config.toml
num_hidden_layers = 9
hidden_size = 160
d_shared_expert = 64
normalize_top_k = true
balance_bias = true
shared_expert_gate = true
init_std_router = 0.00647
vocab_size = 8192
norm_eps = 1e-05
tie_word_embeddings = "early"
optimizer = "adamw"
learning_rate = 0.00165
batch_tokens = [32768, 65536, 98304]
train_tokens = 561200000
dataset = "wikipedia_en"
Below are experts of layer 6 (counted from 0) of a mixture-of-experts language model. Rows are named router (the router's row for the expert), down (a neuron's output weights, with its number) and show model dimensions 0-159. Each number is 200 + 30 x the weight over its row's rms, rounded and kept within 0 to 999.
After each expert's rows: "comes before" lists some tokens at least twice as common just after its tokens as in all text. This comes from a sample of Wikipedia text that the model never trained on. Tokens count by the router's weight.

# expert 8
router,201,170,208,238,172,200,166,258,159,222,168,232,233,209,203,196,145,182,160,223,213,209,182,193,152,162,238,211,171,252,203,219,159,188,250,168,209,186,193,164,226,224,261,250,220,217,177,206,199,215,221,189,223,218,246,201,240,247,188,157,230,161,206,211,214,157,196,245,231,175,210,217,230,192,255,245,150,214,140,179,172,205,182,174,230,203,213,242,191,185,180,241,220,209,186,164,210,181,179,156,243,268,218,216,209,184,156,196,169,176,181,217,223,190,213,226,151,218,151,205,190,173,191,232,184,182,165,208,198,228,206,173,188,183,248,222,196,153,207,219,201,263,196,184,230,231,246,164,198,205,244,142,140,212,178,212,169,224,169,122
down4,167,235,179,239,255,190,162,171,182,191,260,198,180,167,187,193,200,191,217,199,165,195,209,229,180,199,211,178,218,182,180,205,224,198,191,200,192,197,193,191,210,205,220,146,173,220,243,174,210,183,207,194,203,225,186,235,180,199,168,216,170,180,194,182,169,212,209,200,137,188,279,162,198,174,209,192,244,195,214,156,156,218,188,207,219,251,224,163,226,237,225,187,218,200,219,255,163,219,191,177,200,162,225,210,177,192,158,185,181,205,204,183,182,249,194,179,223,220,181,206,182,222,184,219,212,230,217,276,242,244,152,211,187,173,137,203,259,191,194,178,163,218,251,223,158,78,211,231,252,206,203,190,216,245,284,261,237,244,208,223
comes before: " of", " the", ".", ",", ":", " and"

# expert 21
router,208,204,182,154,141,217,180,174,154,222,230,172,197,205,183,186,242,118,212,214,157,196,212,170,174,162,225,216,174,213,126,177,162,184,192,168,120,264,189,180,225,198,256,181,129,216,212,208,159,188,241,236,197,223,224,262,190,205,152,220,243,172,224,153,221,197,174,229,180,186,214,144,244,167,225,201,249,179,218,205,173,207,223,197,230,227,246,177,243,204,244,236,174,182,241,183,208,191,197,194,206,187,232,192,189,204,233,213,188,209,172,217,222,203,213,232,242,195,250,185,185,220,241,191,234,198,172,168,240,162,203,185,172,219,229,172,269,200,213,198,230,220,206,176,241,169,175,194,167,177,164,173,223,196,153,255,227,195,204,205
down0,234,218,247,134,214,209,209,224,232,182,201,138,230,187,223,210,168,188,246,213,184,203,165,153,199,215,165,231,144,208,156,190,213,236,226,185,260,256,157,176,200,174,205,181,208,208,208,236,232,245,176,150,213,223,204,181,181,202,169,177,164,218,185,206,234,151,186,158,161,168,218,250,244,149,201,193,237,175,183,175,219,214,168,177,187,199,163,207,287,184,191,145,212,218,211,171,214,193,193,175,218,167,230,237,194,201,220,229,158,212,135,199,194,218,232,132,214,193,199,233,212,193,202,149,193,193,184,234,154,239,188,235,251,228,183,169,215,169,202,199,257,220,175,246,208,213,184,166,134,209,225,167,246,207,207,183,171,219,209,163
comes before: "1", " ", "2", "9", "0", ","

# expert 204
router,212,177,209,190,163,213,171,165,175,244,175,188,213,225,226,205,236,148,218,231,216,212,227,206,190,204,213,201,173,242,226,145,232,190,198,161,193,199,164,202,246,198,127,228,258,199,235,209,238,222,190,197,162,154,213,179,191,199,176,169,195,243,187,187,201,200,185,217,153,256,138,236,181,194,240,250,193,236,235,175,195,238,153,168,250,190,199,225,197,181,191,169,207,258,173,202,131,208,187,247,265,217,192,229,193,181,215,164,191,223,172,187,232,162,254,207,212,245,266,237,194,197,152,223,186,263,184,231,201,164,187,166,202,211,156,219,223,241,201,261,242,184,178,198,209,181,231,226,189,177,173,171,245,223,163,206,210,248,227,217
down0,183,206,203,217,180,166,188,146,245,182,186,178,215,216,165,232,159,235,207,202,245,160,238,217,163,163,192,218,191,224,112,255,202,184,222,183,259,225,142,209,212,190,199,162,207,147,213,196,203,202,161,213,193,166,199,200,250,163,239,197,126,172,168,206,242,230,188,157,225,158,204,193,212,214,229,195,180,172,223,215,181,166,242,236,212,219,207,202,229,203,158,231,196,210,186,212,187,212,182,242,218,170,144,240,240,192,222,219,133,153,213,233,177,216,176,267,139,153,196,192,207,184,214,203,219,174,210,203,213,249,202,201,227,228,252,246,209,197,160,241,213,182,216,210,232,173,217,251,226,205,134,180,206,203,217,136,184,166,180,193
comes before: ")", " ", "0", "9", "),", "):"

# expert 232
router,171,163,226,203,225,191,144,235,175,168,252,233,209,164,251,179,170,174,171,217,161,136,206,233,208,217,154,214,149,175,192,241,208,267,186,183,161,221,150,203,202,212,202,177,189,197,174,192,190,229,213,216,180,222,184,207,182,168,236,185,213,179,166,226,215,138,255,252,233,214,162,196,172,223,211,244,213,184,239,202,217,172,212,171,181,207,206,179,259,175,229,218,203,160,152,236,261,169,226,206,225,171,139,209,185,163,224,196,167,191,226,171,167,223,229,173,230,223,216,256,204,174,174,228,188,245,150,244,209,188,237,153,249,204,198,199,192,235,205,207,225,162,221,236,131,235,216,204,223,183,202,251,198,212,240,218,227,212,204,153
down0,267,194,220,190,230,132,188,201,208,196,253,200,201,192,234,126,197,172,132,140,170,173,227,179,170,203,207,202,204,197,200,149,194,227,225,191,208,222,189,246,200,205,232,195,212,244,183,162,228,200,177,222,205,237,162,137,192,157,200,188,183,187,170,175,197,244,119,150,212,217,235,173,208,184,177,192,225,220,152,221,213,243,206,221,196,168,201,206,209,198,177,208,248,218,206,258,189,170,191,232,206,194,203,165,223,192,200,198,177,234,206,173,201,166,231,189,205,182,199,213,128,235,185,257,222,180,188,198,224,180,193,232,199,219,218,168,202,180,195,158,126,186,204,182,107,216,164,229,184,181,163,274,207,170,198,232,183,224,248,248
comes before: "-", "|", "\n", "=", "==", "Personal"

# expert 245
router,227,231,171,220,171,220,178,189,160,179,166,248,194,173,206,190,191,210,180,234,211,243,202,194,181,211,190,170,201,196,207,236,192,164,244,168,149,262,212,231,189,178,156,203,236,229,190,170,262,259,240,211,200,183,211,154,176,182,122,225,200,207,189,241,191,221,155,195,233,171,181,274,188,178,166,237,156,214,240,240,230,230,213,167,178,208,212,194,254,233,171,176,180,227,155,166,168,213,231,173,188,170,204,163,227,261,185,154,237,201,216,215,191,176,181,221,215,175,240,201,207,179,234,153,180,241,165,259,203,189,160,182,203,237,232,165,211,200,229,153,239,210,216,195,154,232,180,170,166,229,258,197,166,229,183,169,238,190,194,169
down0,198,182,210,180,213,236,208,247,234,245,269,226,222,214,224,222,158,230,240,199,221,203,212,217,214,197,214,207,196,230,223,212,233,153,215,187,226,215,214,164,161,263,218,210,216,137,174,184,220,239,145,172,159,222,222,239,226,210,234,215,218,233,231,111,209,201,221,222,227,219,172,210,214,179,195,229,165,142,185,191,175,168,236,177,231,213,253,180,175,159,189,158,225,238,174,188,175,162,191,173,181,190,241,258,231,170,213,142,206,178,195,152,190,179,155,240,208,246,195,203,243,172,217,178,181,244,200,139,149,175,205,167,163,203,203,195,197,228,154,185,220,198,184,205,204,168,194,230,158,233,218,239,240,236,161,181,175,244,243,182
comes before: "6", "7", "8", "9", "5", "4"

# expert 241
router,164,198,207,188,192,176,169,226,176,229,204,256,181,189,166,258,151,147,176,269,205,230,191,198,204,198,172,210,255,158,209,156,187,182,243,219,152,212,255,167,183,188,212,212,170,197,160,173,233,158,226,176,185,219,220,190,202,173,197,174,214,261,210,201,178,152,213,223,221,190,227,166,200,138,188,250,206,184,223,181,224,172,223,241,181,203,165,181,232,197,165,241,211,214,178,175,197,242,158,229,181,217,218,174,240,229,159,159,155,227,181,199,141,206,179,180,162,173,168,177,178,212,207,209,184,171,146,244,167,250,192,142,132,239,213,170,164,233,200,226,193,188,261,215,206,185,232,173,255,219,199,132,184,181,181,203,229,201,204,201
down0,208,175,198,192,140,180,217,188,185,193,192,186,192,212,245,192,178,185,206,197,162,198,190,160,206,287,192,251,199,204,209,123,192,232,169,183,196,192,260,206,178,230,223,211,132,231,208,199,274,212,235,221,170,166,186,203,196,182,209,192,170,229,166,213,185,201,235,158,220,196,192,206,208,228,162,211,192,187,147,218,161,179,254,221,199,249,157,182,213,164,234,245,175,178,223,271,260,205,184,215,197,246,177,194,163,179,223,214,209,236,192,231,220,172,168,239,200,199,208,129,218,221,185,222,213,241,116,208,213,207,200,202,167,171,183,171,205,217,242,217,213,224,197,190,155,160,179,185,207,127,224,157,257,264,185,175,203,181,193,204
comes before: ",", ".", " War", " and", " of", " States"

# expert 1
router,161,185,212,193,218,219,180,211,154,204,180,215,236,233,187,140,212,197,210,174,146,212,270,188,155,198,174,153,175,239,187,186,234,224,225,190,233,195,173,179,166,188,190,182,181,224,193,264,204,175,211,183,124,186,205,192,214,154,174,228,192,176,154,200,234,224,234,152,215,191,152,197,201,186,231,244,173,177,151,137,179,159,210,252,202,208,146,182,196,235,182,211,252,186,205,176,211,204,226,189,224,187,224,218,210,224,217,176,171,223,230,217,210,216,231,150,213,179,239,180,226,197,236,172,203,229,254,134,178,202,207,231,156,222,182,185,285,229,168,247,160,135,197,205,214,164,239,197,145,256,210,208,200,229,178,161,189,188,185,217
down4,203,207,261,207,209,224,173,187,218,202,172,156,199,232,208,243,210,220,216,203,120,177,132,257,182,146,206,170,157,213,196,240,247,210,205,176,169,241,169,222,163,231,230,178,204,227,194,183,215,172,166,162,189,241,150,205,205,196,204,227,221,203,257,172,209,227,214,192,207,204,256,193,169,192,202,198,160,199,209,112,215,205,194,275,201,180,204,242,178,203,204,260,200,173,152,270,183,241,245,183,189,189,212,216,216,188,186,239,207,251,183,142,146,177,170,194,187,207,208,174,159,201,198,209,179,125,202,185,212,181,163,201,209,161,206,149,184,182,153,201,186,188,197,216,178,183,206,201,194,209,203,165,199,153,246,192,240,202,146,153
comes before: "0", "9", " |", "–", "8", "5"

# expert 198
router,175,191,209,227,177,132,178,203,200,169,174,219,206,225,211,192,164,182,202,225,168,195,187,174,200,220,190,207,240,185,162,139,238,161,258,221,208,210,260,218,218,236,194,182,225,221,155,136,236,156,177,171,192,245,141,204,185,241,217,222,197,238,214,210,218,133,211,194,183,197,211,160,255,197,247,185,199,174,236,189,228,217,155,198,220,152,239,226,219,192,155,188,270,199,192,229,203,170,181,165,188,209,203,182,218,221,173,185,184,178,188,162,228,230,242,196,169,159,219,162,248,183,207,190,188,149,155,212,208,234,221,149,183,242,208,191,190,212,191,215,254,198,264,182,197,195,246,189,220,243,239,149,210,141,216,199,216,153,228,136
down0,188,200,140,218,171,155,196,213,207,203,223,223,252,150,209,178,229,172,236,228,186,264,189,167,140,188,172,263,221,193,221,196,197,220,158,152,207,238,274,144,177,194,212,190,192,220,169,175,214,190,223,193,153,212,193,202,167,198,228,220,181,228,215,203,185,178,168,228,128,177,264,149,241,236,252,231,209,177,185,192,199,173,238,217,203,171,199,209,196,225,221,181,225,168,173,225,182,192,200,204,205,237,253,158,164,208,204,212,162,194,179,136,185,264,237,178,222,239,191,249,249,229,187,224,223,200,160,255,224,231,162,169,176,201,211,191,264,219,192,233,213,148,222,186,239,185,204,221,230,220,181,186,196,223,219,182,185,247,226,224
comes before: ",", " School", " States", " and", " of", " ("

# expert 29
router,247,231,204,196,186,236,203,178,167,198,225,210,234,244,172,228,239,166,261,169,199,221,254,178,216,188,176,225,179,188,245,201,233,242,232,177,224,213,158,146,247,194,191,198,208,209,188,222,173,192,193,214,218,186,153,182,182,163,234,263,181,245,187,197,239,220,234,175,226,179,138,202,235,189,230,265,195,192,194,166,174,232,153,213,231,208,209,154,167,244,185,187,167,244,235,159,174,230,243,192,239,145,218,200,192,211,253,174,229,252,259,176,205,185,182,192,250,189,253,223,222,189,187,183,156,171,214,175,270,208,171,223,166,254,186,188,211,222,249,214,160,195,171,217,190,174,212,202,194,232,181,192,212,215,141,230,207,202,160,233
down4,228,205,190,189,182,235,170,238,196,133,210,233,193,155,171,155,137,219,181,202,188,156,185,253,172,225,145,157,233,200,206,226,184,179,200,261,209,234,159,201,168,209,235,201,192,175,180,202,239,267,130,217,228,168,228,199,158,177,184,225,191,203,160,240,207,201,167,188,227,131,205,166,217,182,187,142,145,230,129,215,207,224,233,209,164,220,201,246,193,196,187,164,191,222,219,228,245,219,205,143,215,207,217,159,212,227,262,159,171,212,214,219,216,192,202,215,222,213,183,176,180,201,207,253,222,190,138,252,236,225,203,154,237,184,206,197,263,193,265,244,203,218,206,173,212,197,186,181,183,187,186,237,209,217,184,226,200,208,210,213
comes before: "9", "0", "8", "7", "6", "5"

# expert 80
router,145,202,261,214,202,209,190,201,240,185,195,167,230,206,128,152,221,203,168,214,169,154,186,222,221,212,180,191,201,171,161,197,146,210,239,237,205,183,170,219,184,208,261,185,240,165,169,208,237,190,175,230,234,255,168,198,172,237,221,216,218,186,208,152,209,204,202,191,202,251,219,184,233,185,209,177,189,155,211,225,150,234,236,262,212,202,248,232,213,190,214,154,160,143,216,203,184,224,249,199,188,221,177,216,223,202,214,191,183,197,235,267,211,217,188,133,239,188,254,189,215,145,263,174,216,154,216,157,202,236,172,204,198,233,177,208,193,221,265,197,240,180,220,239,161,210,186,217,168,210,215,131,171,189,205,214,150,177,178,215
down0,200,211,237,226,175,238,190,232,154,210,247,232,219,136,227,189,173,207,173,135,201,239,181,180,194,168,202,196,217,222,256,161,222,192,230,236,160,175,253,212,220,154,171,197,241,166,220,191,189,234,187,156,206,171,237,215,147,188,141,213,176,153,174,192,211,241,231,218,229,220,176,202,185,212,235,181,126,189,149,256,190,190,189,230,249,183,238,211,218,140,214,202,188,206,196,189,252,164,131,215,207,154,210,245,213,211,151,238,201,161,170,188,221,164,208,215,198,224,210,196,214,210,191,181,203,166,158,224,189,234,193,187,170,217,231,190,192,166,203,168,214,193,204,184,219,278,211,251,222,176,170,238,189,233,221,201,262,165,163,177
comes before: " |", "9", ";", "O", "I", "E"